Weights of a small mixture-of-experts language model, trained from scratch on English Wikipedia.
Size: 11 layers, width 256, 17.5M parameters.
Training: a variant of Muon for the experts, 2178M tokens, 8309 steps.
Below are experts of layer 4 (counted from 0) of a mixture-of-experts language model. Rows are named router (the router's row for the expert), up (a neuron's input weights, with its number) and show model dimensions 0-255. Each number is 50 + 15 x the weight over its row's rms, rounded and kept within 0 to 99.
Before each expert's rows: "mostly gets" lists some tokens that are sent to it at least half of the time. This comes from a sample of Wikipedia text that the model never trained on.

# expert 1
mostly gets: "°N", " most", " en", " any", " pro", "==See"
router:66 46 62 53 46 57 61 66 30 53 44 24 30 46 45 55 39 54 48 48 02 47 65 47 47 51 30 37 62 46 39 60 42 37 77 42 61 71 65 54 65 40 59 46 48 79 53 51 51 32 48 29 67 56 49 65 49 60 94 49 55 52 50 79 31 46 47 25 54 56 54 70 58 49 45 46 45 47 38 32 42 28 50 78 21 59 56 33 37 42 51 41 28 55 57 70 15 53 42 40 33 46 60 47 81 80 34 64 65 37 41 48 40 56 34 55 25 34 55 48 89 93 65 57 37 47 54 54 23 57 28 70 63 39 52 48 29 42 54 50 68 27 66 73 47 44 52 42 42 42 55 63 50 52 66 44 34 43 47 36 42 37 99 38 70 44 61 63 54 37 26 87 93 67 42 57 49 73 39 54 46 33 49 80 49 39 55 64 39 52 23 30 53 28 66 38 34 77 57 57 22 47 61 61 40 16 58 59 69 47 46 52 52 38 46 55 76 44 65 40 37 64 53 71 66 29 39 31 40 43 48 59 44 79 62 55 51 55 54 51 64 56 42 42 54 44 59 47 31 41 40 62 38 42 56 44
up0:53 39 50 36 52 70 47 49 42 91 62 57 51 63 27 58 74 41 54 39 76 64 29 45 41 42 62 84 67 61 85 38 46 61 67 36 30 55 61 84 67 41 41 14 43 35 84 45 32 46 30 37 51 26 39 79 51 66 25 55 73 25 41 72 38 72 16 54 57 37 43 45 66 68 45 34 48 51 57 45 70 36 54 57 40 48 66 34 26 44 54 41 21 54 57 58 45 35 76 34 40 73 27 60 43 33 44 59 50 47 42 54 30 42 52 79 51 49 54 64 42 69 57 51 60 71 52 50 44 65 35 60 58 47 56 45 74 56 18 27 62 45 43 49 46 45 30 57 56 57 71 59 36 40 35 33 50 60 57 41 72 69 67 35 47 71 46 69 70 57 45 49 47 58 35 27 75 14 26 63 42 60 46 41 26 54 28 79 81 36 41 58 38 61 42 35 59 38 57 53 45 75 49 28 41 70 33 38 57 59 62 67 58 66 37 34 65 20 55 36 69 82 63 52 62 49 56 39 65 59 58 48 56 58 51 64 35 48 49 53 52 46 41 65 66 52 59 45 62 79 16 72 42 41 60 49
up1:44 39 66 72 50 64 58 81 77 49 62 33 49 32 23 60 45 78 62 41 43 49 50 45 24 38 52 58 39 40 66 32 36 42 48 45 41 74 52 59 66 58 77 44 34 31 45 51 62 18 34 66 68 50 37 55 55 53 69 40 51 77 42 64 31 44 47 43 75 45 53 58 52 35 67 38 36 44 45 41 61 46 45 66 32 78 74 48 44 30 65 54 55 65 38 55 29 30 44 42 40 64 80 34 51 39 59 87 52 59 69 64 46 54 37 25 74 48 33 77 42 43 33 49 51 60 53 69 30 51 34 57 53 25 23 69 41 41 63 41 89 40 89 57 27 44 52 69 55 36 75 34 52 29 53 83 48 42 71 43 59 53 41 60 54 38 49 48 25 61 43 61 44 54 35 13 63 56 72 51 04 43 33 56 53 51 61 60 42 66 36 72 37 33 61 30 55 53 27 70 65 59 58 50 48 28 33 64 73 32 45 25 52 27 50 62 58 64 59 41 73 65 42 71 40 61 34 62 75 57 46 35 64 71 56 66 42 48 57 65 54 59 58 64 64 85 56 52 58 59 47 46 32 76 50 55
up2:49 22 32 60 41 25 56 51 32 47 41 52 46 57 60 36 47 75 55 39 57 43 56 55 71 60 22 28 69 71 45 71 31 56 41 26 45 36 44 43 41 36 63 47 54 52 57 50 25 52 45 26 35 27 47 35 56 47 40 46 60 59 63 57 66 34 58 37 34 42 23 50 30 57 70 80 54 33 44 76 52 63 70 49 55 59 65 63 36 52 41 46 34 49 49 44 40 56 55 37 45 66 72 23 65 33 74 67 01 57 56 69 66 62 49 03 87 28 55 69 38 31 51 27 35 66 32 74 44 58 69 53 54 49 63 52 46 43 57 47 55 59 29 53 70 44 65 42 33 38 46 42 41 45 81 84 53 63 40 54 33 53 58 56 61 82 53 55 65 44 40 46 82 32 56 49 69 29 51 71 37 38 74 43 56 44 34 42 69 83 67 85 26 46 66 45 73 60 28 67 53 71 45 64 41 49 79 66 24 49 58 72 39 37 27 72 45 37 48 38 48 91 61 58 52 52 46 44 50 51 60 59 63 56 44 57 47 76 60 64 41 49 45 58 22 43 29 58 40 40 37 36 51 45 42 61
up3:52 26 68 58 20 76 23 46 28 39 37 63 84 41 44 58 21 39 51 39 67 65 50 41 36 45 59 37 52 90 41 67 65 40 52 46 63 18 46 61 47 41 44 49 55 29 40 28 58 52 67 56 68 28 50 63 44 59 34 38 62 51 68 57 52 29 28 41 43 33 73 22 40 58 61 24 51 11 31 63 42 63 56 55 36 48 66 40 66 70 66 64 48 60 35 60 69 62 69 47 49 45 28 67 47 38 56 55 49 57 61 51 57 54 67 33 25 50 31 84 58 57 70 34 64 32 39 46 60 96 72 53 40 59 46 64 41 33 65 51 74 47 52 61 68 53 56 49 55 44 54 49 54 30 77 46 70 54 38 64 17 57 90 52 49 45 36 48 23 39 34 84 65 54 79 58 67 39 64 74 44 74 58 48 63 60 34 31 50 52 49 23 44 72 66 42 40 57 72 50 26 38 58 29 55 44 47 51 72 58 58 62 62 71 50 54 60 40 44 64 45 51 54 54 66 44 39 55 74 38 57 58 85 79 41 58 39 42 41 31 70 46 56 79 46 54 67 55 40 35 43 50 54 25 44 68
up4:46 36 42 62 49 39 34 32 76 40 75 47 52 63 62 74 51 63 44 68 36 36 54 67 44 30 43 50 22 34 49 86 52 72 55 48 71 54 40 36 57 16 65 42 68 69 69 37 41 44 47 32 37 16 40 51 40 43 62 54 48 30 74 38 59 49 31 61 38 28 64 44 43 61 58 56 53 42 59 40 83 39 45 38 59 37 41 36 54 63 62 55 35 64 73 57 40 49 42 31 58 72 58 30 74 70 52 67 49 68 45 61 58 52 52 42 38 81 55 73 27 54 54 54 21 50 69 37 42 25 53 43 40 57 67 49 43 40 44 42 57 50 46 38 45 33 44 40 32 66 60 31 45 41 64 89 46 60 50 53 60 76 44 50 65 34 71 86 31 60 56 67 88 59 27 31 52 54 71 53 54 79 71 84 45 38 37 47 45 16 56 47 45 49 35 59 91 68 43 83 62 68 35 21 57 30 27 58 56 67 43 31 69 63 49 44 57 61 73 24 30 46 46 80 65 36 69 57 54 49 56 59 33 25 58 46 34 41 25 32 31 58 63 59 40 47 41 47 38 54 35 56 61 47 47 51
up5:32 99 54 64 59 75 37 53 59 74 44 33 55 64 58 36 36 59 59 71 21 52 47 38 36 50 61 64 45 72 61 42 34 43 79 40 33 44 43 47 44 25 40 39 42 79 47 66 40 62 20 45 36 41 52 77 40 72 61 30 54 31 52 29 27 75 49 43 73 42 58 20 65 47 52 46 50 66 57 56 48 65 42 67 57 50 85 48 35 59 49 68 24 69 61 57 37 63 41 40 38 48 28 71 58 57 44 45 65 51 55 34 27 53 61 77 48 61 51 39 44 42 21 40 40 79 68 44 38 32 62 38 64 35 47 56 64 39 54 51 39 32 63 64 41 24 62 46 51 53 65 57 56 46 59 34 41 43 36 78 52 71 68 73 37 66 50 55 58 59 66 41 48 77 63 36 10 46 36 52 53 53 38 81 74 37 27 62 81 34 40 26 51 51 47 40 54 44 49 49 35 47 63 34 41 66 48 34 58 68 48 61 54 32 48 61 64 50 34 49 41 61 18 38 75 65 45 55 63 55 72 60 74 32 41 42 58 35 42 49 52 68 56 47 11 58 70 27 57 57 39 49 40 04 70 33

# expert 0
mostly gets: " to", " at", " as", " is", " for", " of"
router:45 66 34 48 52 67 48 45 35 56 46 54 60 50 44 55 59 70 36 52 99 50 70 36 68 69 43 62 35 58 55 47 54 58 10 36 64 42 67 35 44 64 57 60 51 41 30 50 41 23 58 37 30 46 36 46 56 68 23 17 55 51 64 47 82 36 43 78 50 29 31 25 44 37 30 36 57 52 52 72 48 58 46 62 49 36 54 48 50 64 64 35 47 53 65 55 72 21 20 55 52 55 47 55 21 53 35 39 19 38 80 26 54 50 50 53 44 45 64 39 62 29 59 53 64 43 46 50 68 38 65 64 60 53 44 30 57 39 64 37 56 67 28 56 81 60 60 21 64 45 39 50 56 36 35 44 92 48 37 55 55 45 10 61 46 48 51 72 42 48 69 38 31 54 17 36 43 60 52 49 50 57 54 44 35 61 55 33 29 38 69 68 37 57 44 50 14 42 40 56 51 53 37 58 83 85 31 52 22 30 62 56 83 43 42 37 45 82 45 50 45 31 45 34 40 96 59 50 47 54 48 53 27 39 30 63 40 45 52 61 62 50 18 53 51 37 44 64 62 68 58 34 53 50 45 48
up0:31 70 64 52 70 54 53 52 54 63 58 70 15 62 66 50 45 69 45 67 76 37 48 26 71 35 45 74 60 38 77 67 43 46 30 55 40 76 55 48 81 37 50 40 56 48 37 44 42 65 54 50 28 32 17 38 42 23 49 55 83 58 24 21 67 45 48 49 22 68 43 44 36 59 31 48 53 51 73 53 58 40 61 46 55 72 27 35 48 14 43 37 52 52 61 47 46 74 57 45 38 72 56 54 36 45 52 54 00 59 71 83 55 58 34 81 74 46 46 40 48 33 60 70 56 50 58 61 59 18 37 32 64 57 39 54 43 54 68 58 29 27 60 65 47 23 37 67 47 17 50 54 50 35 53 45 44 54 35 58 60 39 73 49 63 43 46 66 41 78 63 36 53 61 60 31 54 21 37 31 54 48 70 61 74 40 56 41 30 50 32 72 45 73 63 39 59 51 65 36 28 54 56 41 49 57 69 52 47 46 48 41 73 48 23 31 61 48 18 43 55 52 40 48 70 45 36 58 56 54 57 65 80 54 56 23 33 53 40 35 53 18 36 48 55 77 57 52 75 47 65 34 53 53 68 53
up1:53 41 52 49 62 28 75 35 64 61 62 30 68 55 48 50 68 54 49 46 68 61 58 43 44 56 45 43 42 49 45 62 41 26 47 53 51 73 52 24 62 42 73 44 35 61 39 49 06 35 60 47 47 44 75 74 55 48 36 39 45 99 62 35 35 06 38 41 60 35 47 33 20 49 34 76 50 62 19 53 36 43 67 49 23 48 60 65 38 59 50 54 43 63 46 51 56 61 39 56 55 22 61 59 39 46 56 60 79 61 61 46 57 50 65 65 34 38 63 45 21 33 52 37 74 61 62 44 65 53 44 55 75 60 62 60 48 50 39 40 39 86 58 53 61 48 53 52 42 40 73 67 84 55 23 18 39 44 68 48 76 76 60 24 44 35 67 47 72 55 68 76 61 36 26 40 72 75 35 48 62 44 56 30 81 55 45 43 45 68 57 43 50 40 55 17 36 42 47 53 40 19 50 63 66 46 45 46 30 33 52 32 51 68 60 50 63 57 71 48 52 42 25 54 80 44 67 30 62 69 49 56 76 45 37 37 43 52 49 56 59 65 26 21 31 56 32 46 45 71 48 67 66 43 61 26
up2:36 44 29 55 36 44 26 41 41 42 71 70 36 43 70 57 46 65 43 55 29 66 71 26 47 25 46 54 45 37 32 62 58 63 50 50 55 38 22 24 24 58 53 76 67 47 48 53 15 60 36 28 59 39 49 32 63 42 57 50 06 20 36 63 64 51 48 73 31 40 44 70 62 42 62 44 61 72 62 33 37 79 41 64 59 31 34 58 48 72 53 67 30 40 47 47 71 75 55 56 72 54 68 60 42 41 51 54 57 13 49 39 51 65 73 67 46 58 72 51 44 46 51 31 35 31 28 56 46 40 55 45 27 49 19 56 36 57 63 80 40 48 55 36 30 46 58 37 12 50 46 36 52 59 45 26 67 37 49 55 64 55 60 40 67 77 42 46 40 62 50 38 36 69 59 70 58 13 40 60 40 60 50 35 50 61 42 47 42 59 65 69 35 53 27 47 37 45 28 47 41 49 28 44 65 58 71 13 54 65 62 38 69 76 37 31 72 48 61 42 51 05 45 48 62 57 45 36 58 66 46 33 61 39 23 74 58 26 65 48 61 65 53 60 61 77 58 65 64 34 56 38 46 40 34 64
up3:31 62 52 30 75 55 58 48 50 51 23 66 57 62 65 27 82 40 65 58 58 52 54 57 39 51 57 48 36 43 53 55 45 60 50 44 46 40 76 58 30 61 67 41 67 50 56 59 41 73 41 27 28 47 34 46 81 60 81 74 50 75 23 46 67 33 42 35 55 53 83 61 61 33 69 37 60 42 68 98 75 35 48 54 41 46 66 44 63 41 56 47 49 36 43 24 55 59 53 50 22 40 33 66 49 57 49 46 45 65 53 45 31 62 69 35 64 28 10 32 56 50 48 54 63 49 66 40 32 45 45 58 49 59 34 42 26 28 71 25 69 70 55 72 53 63 54 47 32 63 42 60 43 77 22 25 62 42 72 53 39 50 35 22 38 51 47 33 45 64 42 57 66 38 49 42 45 49 62 39 47 56 44 13 50 49 47 62 29 22 64 48 73 56 41 36 61 22 61 75 37 55 69 75 57 48 46 54 20 65 45 73 82 61 44 53 55 54 50 47 49 40 70 66 49 61 54 68 19 65 29 50 33 47 59 67 72 56 36 30 36 35 55 08 57 48 73 66 67 45 34 33 42 44 35 64
up4:24 27 55 32 70 52 60 46 67 55 36 41 67 29 56 47 41 71 75 40 40 71 47 56 57 38 48 76 30 63 52 68 60 38 45 54 33 26 38 69 56 72 56 29 29 54 44 74 57 59 38 54 60 44 34 34 55 70 57 63 75 62 45 62 55 36 28 43 58 46 48 36 45 59 58 38 32 68 45 69 34 70 43 72 59 43 61 37 61 34 65 75 49 55 35 42 56 45 71 25 48 47 42 48 36 60 63 55 61 45 41 28 46 64 56 59 48 54 45 53 67 39 71 67 72 43 85 43 49 43 66 32 35 54 60 48 49 73 61 30 37 85 75 45 32 49 63 42 51 71 57 57 64 53 14 46 42 47 34 43 64 54 21 47 45 08 48 72 45 19 62 53 40 69 66 56 56 63 58 69 53 43 55 52 40 36 34 15 56 70 82 43 29 49 45 73 21 63 37 69 48 58 48 48 80 55 31 48 79 51 69 43 50 40 65 56 49 64 28 54 19 84 48 48 26 57 53 77 67 34 42 59 43 76 61 46 43 47 53 83 27 42 23 66 53 59 32 62 88 44 35 69 48 66 56 59
up5:51 52 38 51 19 63 80 22 41 55 60 74 42 59 48 51 43 70 73 39 60 52 42 48 53 49 82 44 62 54 58 39 39 42 57 37 70 53 48 62 56 53 47 87 30 79 83 55 43 46 76 64 70 37 41 26 50 43 60 66 61 59 33 64 46 79 41 39 35 39 64 49 52 50 43 36 59 64 59 67 69 67 44 56 32 32 56 38 67 36 55 45 55 57 58 56 49 66 40 49 22 43 45 30 36 53 44 55 39 16 37 63 25 77 53 35 47 51 38 20 86 24 61 49 43 49 54 46 36 49 57 52 47 94 71 27 37 48 54 57 52 47 50 46 51 37 44 35 57 65 69 42 46 59 69 29 67 61 32 64 45 39 25 69 77 38 49 49 50 52 52 45 54 71 40 70 50 44 69 67 54 84 72 42 64 00 35 59 50 61 67 48 57 55 71 47 34 46 34 43 44 50 77 65 52 54 53 65 60 47 53 49 52 23 46 27 59 27 60 56 85 62 70 53 43 51 56 41 55 55 40 61 65 63 79 51 64 21 24 44 30 56 25 48 58 47 30 54 25 62 17 64 53 27 30 49

# expert 2
mostly gets: " the", " The", "The", " John", " James", " U.S."
router:29 35 46 49 39 39 39 40 54 39 47 47 55 60 48 51 48 51 53 55 55 53 33 64 46 40 63 39 49 48 13 35 41 69 32 33 37 35 37 44 39 72 49 36 63 45 70 57 52 66 12 63 53 49 65 50 61 32 27 90 40 58 48 47 63 61 71 37 36 55 49 72 44 55 83 63 35 26 86 49 55 62 52 22 82 56 34 66 57 23 45 51 79 53 34 66 60 70 65 44 84 68 60 49 26 34 72 45 83 90 64 72 81 60 77 46 69 48 43 41 20 22 34 38 62 47 47 37 65 58 61 45 59 67 54 64 62 39 48 56 31 21 40 19 55 34 53 63 49 57 69 48 62 50 32 37 38 53 68 58 47 49 41 45 58 65 46 34 45 63 47 54 38 40 63 62 63 11 70 50 50 58 45 10 54 67 50 47 83 40 69 38 87 53 25 42 55 21 28 38 62 56 51 42 43 49 88 52 56 39 55 33 43 58 59 52 55 52 48 73 55 57 46 47 25 58 43 56 71 41 56 63 43 27 30 47 53 53 32 44 18 52 54 54 52 50 33 52 45 42 49 65 67 57 51 59
up0:64 43 62 14 36 48 39 74 51 52 60 55 54 48 50 57 51 57 61 60 58 35 88 43 27 81 57 35 55 54 51 63 84 24 47 59 29 52 41 39 21 44 65 43 64 58 39 50 65 57 70 41 31 20 69 77 70 49 41 61 63 47 66 38 56 47 57 57 54 32 63 47 66 38 62 44 57 47 65 55 66 64 16 44 55 34 36 34 69 47 33 69 59 45 50 46 29 47 45 78 55 68 33 31 57 59 54 73 52 42 51 56 56 48 78 46 48 40 27 37 53 59 49 36 39 59 48 66 32 55 25 66 35 62 72 36 34 12 50 34 45 54 66 48 56 53 58 47 85 30 58 38 62 56 48 52 74 53 78 49 59 81 46 60 46 69 57 65 44 57 09 77 61 34 37 37 59 48 78 66 64 60 20 67 54 74 30 73 69 41 54 35 73 39 45 25 32 46 74 32 51 40 77 44 36 24 58 81 71 47 48 41 69 55 65 25 56 42 54 49 39 40 50 44 47 83 57 37 39 66 20 30 56 40 41 30 39 55 40 59 42 68 60 49 34 68 75 44 35 37 36 48 66 44 56 40
up1:49 45 46 42 63 42 32 73 37 51 31 64 60 70 47 93 76 69 50 51 70 53 53 65 53 51 61 44 37 59 31 33 32 23 54 60 44 43 57 20 30 34 48 41 26 52 26 78 46 55 55 64 62 58 50 58 56 29 62 46 45 67 44 54 51 63 59 44 38 60 66 48 56 72 67 62 59 50 43 62 42 03 37 64 58 48 58 68 48 51 42 76 50 25 25 54 14 29 56 10 55 57 17 48 44 68 58 40 72 61 61 50 33 35 53 38 63 77 32 25 51 54 49 25 68 46 61 75 63 73 51 22 38 66 66 42 47 38 67 29 47 37 50 13 36 45 31 40 32 64 51 33 54 37 34 34 47 71 48 34 45 45 53 42 50 66 52 46 60 29 22 64 62 68 68 45 96 52 51 60 39 60 51 54 52 65 23 56 51 38 64 59 54 67 49 57 34 47 51 31 28 39 44 39 58 54 47 34 65 65 37 59 60 60 33 52 46 67 26 45 40 52 48 77 70 56 34 55 54 32 32 84 39 50 62 56 26 69 46 69 49 52 51 57 33 32 49 90 69 42 58 70 53 49 32 38
up2:48 71 52 47 66 28 61 34 48 81 95 37 65 67 82 70 54 55 74 43 32 29 48 67 58 43 58 59 51 78 46 45 53 67 37 69 43 33 74 59 46 46 52 37 67 16 59 35 58 88 32 51 36 38 80 39 56 37 69 54 35 56 49 27 46 32 68 51 22 69 58 66 65 42 50 49 26 47 74 18 72 33 41 37 49 36 41 47 57 48 48 20 73 39 28 56 64 45 47 32 57 69 41 68 31 32 73 52 57 52 80 32 27 84 47 49 40 26 48 37 35 31 52 25 45 53 46 41 81 44 49 75 22 50 44 37 45 40 42 67 45 54 68 33 45 36 66 62 48 66 49 57 34 46 87 62 54 36 49 63 48 35 51 65 54 46 31 46 74 87 20 53 50 50 61 45 47 24 44 76 32 36 75 60 60 47 46 45 63 66 67 35 69 61 27 40 47 44 44 49 46 53 53 66 54 52 48 73 68 75 48 52 57 44 47 37 40 44 52 64 55 42 56 43 34 38 61 69 36 55 45 64 47 45 68 51 49 45 36 80 41 55 60 52 21 72 47 28 57 48 39 56 73 59 51 43
up3:51 49 53 69 60 70 75 40 68 54 42 52 64 49 48 69 69 68 65 16 76 53 25 35 63 26 62 51 59 32 53 59 57 29 25 44 64 47 50 34 28 47 51 69 54 50 60 54 68 39 52 28 55 51 70 51 18 54 37 56 27 70 63 68 46 23 35 20 54 58 62 38 66 58 71 48 33 56 44 53 54 33 65 54 57 60 36 41 55 42 59 47 37 31 57 62 48 45 34 52 54 50 51 63 58 83 33 49 73 88 77 64 42 50 42 30 60 71 35 64 53 47 55 47 24 56 48 43 50 69 71 36 56 36 58 38 48 29 79 24 31 61 49 39 43 48 71 61 30 54 41 33 48 67 44 46 46 40 62 42 74 35 48 30 72 58 49 33 11 58 34 46 81 48 30 69 26 40 52 50 32 35 51 72 59 54 55 48 47 31 55 61 70 48 36 59 77 67 77 44 49 41 12 43 40 68 42 63 30 36 30 50 70 56 64 50 59 35 49 45 81 47 77 59 42 76 25 38 53 25 66 55 45 28 33 57 56 52 49 15 29 75 29 41 40 67 62 59 75 63 44 37 75 55 38 44
up4:34 63 76 56 34 33 63 46 36 21 35 87 57 51 43 67 58 75 57 67 33 79 33 70 24 34 74 36 32 36 23 49 19 24 64 55 38 15 59 50 62 36 37 16 30 52 70 30 61 68 30 53 53 57 47 44 45 38 52 49 46 64 42 57 74 60 55 49 63 31 15 18 41 66 32 47 68 46 11 39 53 27 30 39 41 49 68 49 53 66 34 40 67 70 23 45 61 51 59 44 56 62 57 37 41 49 56 61 54 36 59 55 56 55 59 48 45 68 55 53 29 49 21 69 38 45 37 27 44 69 33 60 57 53 41 37 69 56 74 39 51 46 59 69 32 31 56 71 44 49 55 63 19 57 28 46 58 56 27 51 58 52 51 31 67 56 56 34 45 54 47 42 42 36 53 53 65 57 41 49 64 66 81 69 50 37 56 38 32 61 56 58 36 35 33 65 41 58 53 60 44 50 55 50 43 51 84 40 62 50 57 23 63 52 45 60 56 52 44 78 36 65 54 57 57 39 47 49 60 69 47 54 59 32 82 53 28 70 68 42 63 50 19 52 29 53 30 85 83 27 67 33 73 69 52 42
up5:55 43 69 65 51 52 14 40 51 58 27 57 23 65 43 47 54 58 65 42 57 24 31 42 48 46 32 58 76 38 61 34 51 30 54 11 60 63 56 39 41 64 46 19 51 28 53 46 37 80 47 51 28 58 62 31 84 38 40 75 53 42 67 74 49 69 53 54 70 57 65 58 42 21 63 70 26 12 63 38 43 38 47 59 38 74 49 62 46 49 50 43 45 31 42 46 54 49 42 35 54 53 56 51 57 69 55 40 55 65 59 80 48 43 39 44 54 46 50 48 37 46 45 57 85 48 38 54 63 50 40 43 35 48 84 39 71 54 42 34 60 67 77 28 41 63 53 44 64 56 78 52 74 41 13 84 77 22 50 55 87 39 51 43 46 41 37 35 41 52 60 44 58 12 74 56 74 46 53 31 47 28 46 45 72 51 63 48 72 61 89 72 47 51 54 32 53 25 46 62 61 48 38 17 40 77 34 36 31 61 50 73 42 75 59 43 59 44 31 69 48 50 42 33 29 81 45 60 38 45 52 50 51 47 64 51 46 41 50 41 35 67 49 66 49 25 59 26 49 50 47 44 64 55 64 37

# expert 3
mostly gets: " 199", " there", " 198", " School", " 197", " 193"
router:57 51 53 53 61 45 48 49 89 54 60 80 62 44 60 37 53 38 56 47 53 47 38 53 48 49 61 67 53 52 94 54 66 35 64 96 42 51 37 62 49 30 36 59 40 30 46 41 53 86 85 75 47 47 46 38 35 45 51 48 53 44 42 25 37 54 41 67 58 48 56 39 54 54 33 55 66 81 28 57 55 56 54 37 52 40 60 51 58 70 42 68 46 47 47 11 51 55 69 65 37 34 35 51 53 35 56 44 11 33 23 51 25 35 38 47 65 72 39 75 16 59 38 55 42 64 52 63 47 49 47 16 13 45 49 49 54 73 38 58 45 87 66 45 13 63 35 64 53 58 35 38 36 56 62 79 56 56 50 54 61 67 33 63 26 40 39 35 56 53 51 21 32 38 66 39 43 60 42 45 56 58 49 65 59 38 43 55 44 72 43 64 28 63 59 69 88 55 69 53 62 45 45 43 48 63 30 37 52 81 39 61 22 61 55 54 20 25 32 39 70 44 56 36 62 23 65 61 41 59 51 23 83 50 73 38 51 45 64 50 63 40 71 53 46 73 64 43 67 51 56 34 42 50 49 51
up0:79 31 82 66 72 69 17 43 52 15 45 59 50 72 45 34 59 19 74 49 25 35 64 63 35 79 63 55 76 48 90 46 63 70 33 58 30 42 46 56 19 39 47 33 45 49 30 60 55 45 22 56 57 34 15 51 76 63 48 66 43 43 53 54 50 38 46 45 57 43 56 30 52 39 29 50 26 53 44 62 56 41 78 60 45 62 56 23 55 75 30 68 61 51 55 70 69 73 47 66 37 53 43 24 47 42 43 36 64 43 61 42 61 61 48 55 53 41 68 67 41 58 32 57 46 51 39 30 40 70 54 56 00 51 66 42 99 33 67 38 37 59 47 43 61 44 58 32 72 53 43 23 38 77 77 28 60 53 64 25 55 56 57 55 44 51 85 52 40 35 51 47 56 46 53 22 48 55 72 40 43 55 55 54 52 51 23 25 49 57 46 49 71 50 51 32 63 54 41 39 53 50 65 36 47 35 35 74 47 71 48 68 58 49 57 45 50 57 54 42 54 51 51 50 68 53 46 42 62 66 71 57 96 66 54 43 48 53 33 30 37 56 56 38 41 65 47 46 71 55 40 35 40 62 68 56
up1:33 20 56 40 44 49 64 51 43 39 71 53 40 75 53 71 58 75 40 59 67 60 38 40 77 46 65 62 59 43 45 54 61 42 57 79 39 34 46 41 41 37 80 40 42 31 56 81 39 91 55 56 48 25 50 62 19 24 17 20 64 58 80 58 34 47 43 50 59 44 42 49 53 42 46 30 77 60 48 43 26 58 60 42 80 44 31 46 57 47 49 27 39 55 67 46 70 42 61 53 46 54 72 68 37 52 26 27 47 46 35 67 53 77 39 42 64 68 55 45 51 43 66 49 75 48 50 45 51 70 41 58 54 50 40 53 43 55 69 68 49 78 30 24 55 51 64 67 37 47 53 68 58 77 24 44 46 56 57 40 43 43 33 26 61 63 53 46 67 48 27 58 49 38 37 43 33 54 38 73 72 61 37 32 56 31 15 38 61 59 31 51 44 66 56 10 32 28 52 43 48 79 82 45 60 45 68 48 45 35 66 69 63 51 45 47 65 85 38 42 65 73 36 29 57 77 42 29 10 48 40 55 50 45 49 38 34 42 46 47 46 29 74 56 42 40 43 74 50 30 43 49 70 66 40 36
up2:57 67 73 54 27 63 65 62 64 37 80 64 57 49 72 72 45 22 65 64 69 49 36 56 33 52 31 75 44 40 32 69 73 41 42 67 27 38 53 68 26 62 67 59 36 53 57 48 58 59 70 71 54 31 51 46 55 49 38 55 40 58 76 58 73 49 38 74 55 61 65 72 54 55 48 33 42 67 52 65 38 39 59 34 29 57 23 43 49 61 65 45 40 22 42 78 37 70 74 48 32 39 30 35 49 29 39 66 47 45 41 60 70 22 41 64 52 66 53 66 21 19 30 63 64 40 60 31 44 54 74 21 21 51 32 35 28 35 43 32 37 21 75 52 15 68 35 60 60 40 69 70 66 76 63 60 36 57 64 53 73 54 44 66 45 78 54 51 42 70 77 89 57 31 37 58 36 33 58 54 62 43 64 46 41 57 36 48 57 54 63 59 61 62 61 37 39 63 55 41 71 46 50 59 29 64 46 79 46 58 45 34 45 37 37 32 60 43 58 54 25 40 32 44 61 49 66 48 25 77 47 46 75 16 53 46 35 66 52 52 64 41 45 33 56 59 34 44 71 49 46 53 55 41 68 51
up3:30 75 51 58 49 56 48 75 33 53 56 54 52 40 44 43 69 50 64 46 34 65 38 29 30 38 57 67 21 52 18 51 41 60 54 62 57 69 63 48 58 50 23 47 38 41 68 37 77 44 53 60 48 52 89 64 60 49 66 30 79 54 39 42 40 72 36 40 09 41 63 59 44 58 16 57 39 55 46 71 65 26 66 76 44 61 63 52 48 58 77 49 38 29 52 44 55 47 69 42 41 56 38 36 53 16 74 47 48 71 66 53 75 54 42 53 42 39 41 33 48 49 38 51 42 47 31 36 78 36 60 25 08 61 61 58 38 63 55 52 63 48 33 59 49 64 55 37 36 33 65 59 28 21 32 44 45 39 49 82 57 42 56 41 51 65 57 49 76 41 48 36 36 41 34 49 52 37 27 69 71 50 56 80 66 23 48 30 48 48 36 23 41 67 59 51 83 17 51 63 35 84 64 22 52 61 62 71 44 54 52 43 32 44 56 47 62 30 66 66 47 48 33 58 57 44 58 47 70 43 58 33 62 57 72 41 43 40 34 44 43 43 67 40 51 24 03 49 51 36 68 44 34 77 51 48
up4:59 50 27 78 61 25 40 36 57 47 43 91 38 39 44 47 53 47 52 59 60 56 50 74 60 44 64 46 53 59 65 48 50 25 55 45 68 48 61 68 54 63 32 44 64 26 51 53 33 45 80 56 25 66 52 32 45 33 28 40 41 44 54 38 51 41 20 51 60 56 58 40 41 45 34 52 73 47 61 54 55 51 44 49 44 65 41 67 53 59 67 81 39 44 46 53 64 40 69 39 63 53 33 51 25 65 34 75 54 61 56 68 68 76 53 15 62 29 55 21 83 51 48 54 54 70 66 33 72 39 89 26 74 54 76 47 35 67 35 55 47 44 86 53 43 58 67 31 48 45 39 49 75 25 45 50 48 53 42 70 40 56 53 60 28 61 33 63 39 60 64 39 35 49 56 36 34 76 31 49 46 42 55 36 76 48 86 47 71 63 32 69 29 62 55 45 17 55 83 59 52 53 63 46 72 68 59 42 54 48 58 67 51 53 36 44 19 37 25 45 37 35 12 55 39 68 51 38 39 57 46 40 45 75 59 15 51 78 56 41 40 53 38 43 47 58 37 66 43 36 54 45 90 57 36 26
up5:62 40 16 56 25 26 47 51 40 53 51 74 73 48 44 66 28 64 34 59 53 70 80 37 56 55 23 58 47 38 53 62 62 54 64 82 44 44 62 50 55 39 49 65 52 43 27 66 35 59 66 35 36 53 64 76 55 41 33 46 48 31 59 38 42 47 63 39 19 37 31 57 58 55 37 36 27 34 61 53 48 48 42 37 34 74 45 41 59 20 51 41 57 56 41 59 33 64 76 36 47 39 49 58 30 43 36 30 47 54 34 47 44 21 55 61 58 48 43 99 49 55 78 42 57 47 47 67 67 55 47 59 41 59 49 77 62 47 45 67 18 70 53 43 28 83 43 90 50 55 66 68 25 30 57 38 36 35 69 71 52 46 54 41 55 27 72 49 42 34 55 62 37 38 71 62 45 22 35 77 52 56 51 52 38 53 58 41 68 37 53 44 50 71 58 33 65 33 38 61 86 60 56 23 56 44 42 46 35 60 47 29 31 52 62 45 26 56 60 56 41 62 24 25 85 57 71 74 51 53 42 55 55 18 57 89 47 36 40 40 68 43 48 41 58 49 77 74 54 48 45 62 61 57 39 36